Experts of a small language model: 32 SwiGLU neurons an expert.
Below are experts of layer 2 (counted from 0) of a mixture-of-experts language model. Rows are named router (the router's row for the expert), gate (a neuron's input weights, with its number), up (a neuron's input weights, with its number), down (a neuron's output weights, with its number) and show model dimensions 0-159. Each number is 128 + 24 x the weight over its row's rms, rounded and kept within 0 to 255. Numbers have three digits each.
Before each expert's rows: a language model's description of what the expert responds to; "comes before" lists some tokens at least twice as common just after its tokens as in all text. This comes from a sample of Wikipedia text that the model never trained on. Tokens count by the router's weight.

# expert 6
Single capital letters, country and position codes, and abbreviations inside tables and semicolon-separated results lists, such as USA, FRA, MF, Ret.
comes before: " |", "|", ")", ";", "L", "S"
router:165124126135159109124100097114136140127121140172164119135126121121129123126114115119133143145111157107095155112173144113079142188123127134119126119174111097139150169119129135174138136113116149117100136105112124069122118132121118129069134151106134113127120130127141140129144133124143186192139085158111117104122147129083114156128129114107144135142170131156103131120110109148118106135222059137124142133098096126123122075099111120120127091124143106142133132096145139143183114131106164
gate1:127141138130150114100108129129077094126104122135147100144122139137105110112122102110114114117140173086128149124175122136103146205161119136122106114112151157145125149146142129147123121099133137156162093132131106080166136127131141123077123093107143135108094141127144067122102139127112140118177146132116151103072096100100145134110119116129109130148115168135116108133137098157084109101151116179125117119098088146111116099092094129163131126135167184176128131108115123171113110154092147
up1:115139115113159143156162107154086171136142111135123112101165151164137150145137057118125089124057093139123136143136118120118120111106115116141135139113166181150121123126154131129145095113138153110136096088170080109132147101143112127158111160089130135125153094150111153113102174171116107114150140120138133113102138120128110111139091173093095131113078115147144154164118132112119100171142106142166080095139129124105127149144139128128104148137095142081113115155137122142137140116079124
down1:113158160110140131153078135133118127099105146108121115147118052127116131141150099098119119154129153127145116148127119141125113148136157156129116107157106141123178128128161115097104170106112175175109082119102134168099127151119151121147117122156147125128192189100159101105137133118128117136077137133140104105101166137127129167132131151091146112124141139124097119077166122107144167129124116159147128114099127128146127155125135175112137131113135105133119145103109142178133142166114201

# expert 15
Periods in sentence ends, decimals and abbreviations (Gen., U.S.), heading equals signs, and recent years like 2015 or 2020.
comes before: "\n\n", "=", "\n", " The", " In", " He"
router:124116130147138121119116107099139138110116148135109123119123176152160128113090100138144140141111132140164143167150136121097178119136167152135103104124121118128156125123128109125106124128128116088112141113084144093130118151100114124041149140072089136113161114116095157102128095094086170148164144133136140134138155157109115105162122099132094132156108102123125084135096109167109107069136106124153193110137128132168138126112116132180133134103074140111146137117164170147129137128141145
gate2:110100189125131143129117101119177127128158086117090128128146118133139150135140110117137118102140113080129106134103136160123175114115113125148094181144120137153149129144174091142098124114090151152124116145101101118119081125106106121137125113128128104146151133112140133112155126130148104156127125091136086160159183116135130126123153114148094084118122118111163163121174152141115134134139130157173119138100111147082153153181135112149157106164128124127174139165113121211141104154139139
up2:119179084137125115122105147127123086113121155109176116094119149130114121111171146137109134155145130102128157136145124114144146120123099077155147159143139113132112138115075096123147132126189108139114153090133123178106123168128146142117153174096119066089140113104122098106098123132120133126108106081120132100125118125117097108123106106111105134121133117157150140127083129167134125157097116132082075121125091137159110120112094107150114075088170107114114100149147097118138140087119121
down2:078098149140119162120147149161161135131126127117119162104157160123088119124137126130147148115114146088170144121115151103126125133123117134182087137127139133151091106083147089124138126160142172123110140158143113155103136181129148127186097087133172113107102114167183114109157144133117093134123111143103138112153141124131140110135137120112176057094174090118129133138098115168145167139131104103149106134085132114117146154117122132136127087109148145108106115105148125157135137126156164

# expert 57
Blank cells and short values in election and results tables, such as double spaces after pipes, numbers like 31, percentages, colons.
comes before: "|", " |", ";", "%", "0", "–"
router:175102115121173099122136128101140151098134144143132098143119103148098181107135130126149113119128112122133144119188146137087145151092129090125130111142100122131139143102135131133160151151106186081093169115136143100118138149113084118098151142162139127142115139083133118138144181135136155148143091144126108104087171140107128111133163106096147137115150127145126152147104128215121130116131089101146132097123151103121175106118109126136136090133117131126130140088165111124140117127078177
gate14:139103156067139103151186156136128121122109152135152094132153115121091141068124129131115159092157126163125145145126141108148136133111130142122100125114136142132163150096121172140143130136124161144103124108146138126080144145131110120100143116180135141115091123110098124113112157126117195114129133135151109122103119138129135112163140123078118135075084120162060142116132109197169117144127088104127133121126133115121182134139122134154137086148143077137131116099157092104137133138111150
up14:120089134104131092149197186119145136115159128103129115126160091128116112100145112134191110106124139149127142159191129124124153128151100121133108170145180159132128133133149149148130137116144136097119132124170146099113105152158136126119181104125145129138131116104116105140132169103164124117161112106094121148146131128116160127156071143137121112117135139102123171141127124141122138147199100116120113129166120118107124143102125107158174122111120147179119074112123114075094114123112105
down14:169133125142131168171141108142125138137119113156114143121149105097109129150144102133127131136083159072130062099107126148120159132112123097104114121155111058131119092133106163092076116131134120171176148114092133147144112140126115138171126143125103142130128111125138117164119134143145140127140100086132086113121151130128104107090071158161107096147146161141115123140154184085125126155131116155171169150133130117142113097129124160116092142143116126164104152112167118129099122121160131

# expert 3
Closing parentheses, brackets, quotes and sentence-final periods, often after years in lists like (2000), before line breaks or new sentences.
comes before: "\n\n", "\n", " The", " |", " In", " He"
router:135163118127121140118110131106124116095145154150135136121093164144134123144087085120155128121121110144142127122142163137144180140114140152112123113139116109089124131118157101138131094094125127107099134122070114111136134125125114119070149139122123146107145140114105195108146111096112123147144130107117110131134140134117115092146114107107080142155112156127120082138115104118113123056130116115140149072132121104154173123145139167225144107107081117073128150097161146158144126136164125
gate5:145102152131141099104119118106128094106148191144151194101123152122126081157097124149132115103137136122136121113148119127140131119129184123124120103130147077124150103133149131136160139085161158122112090123082157120115130165147107121084116126118151092105165134126115111156142125107116140128137120113157135125118172106096154107105105170118083098091081143106130149124127086147134161078165117135117107105140144138141143158137119126188122113100115116108142088108088106158157163161144128
up5:123134104092106130127114144125135137131098149119123160132119130130147144124123150124137113150141094067100155136136158154137148137126148137130116152138136058084106126129138122144113092169099089085134149127177114147121104124140152135176115131106128128152148167153138132121101129097113101140135103123136146116153122123130079121163129122076185135140165123176121142138127127129147120154108118104143197109056148149170138111159112131093148148108117078112130126143121103124075162165123098
down5:123107148138098171152083100089155126126154136134126114144140105085105098144114117187123111105153134152127149135185118115130150164154174096100121165124106152095150107125157122127123148161152113135071110112122154088093157167166126167115121157115121109150148153120144077146120164148131146126154131105133121125141171132099142143133168117164119126164103110152143146130115150160136168104137132122152150127135155119145145154131081146148113131123064127103111125089108079105117110113126134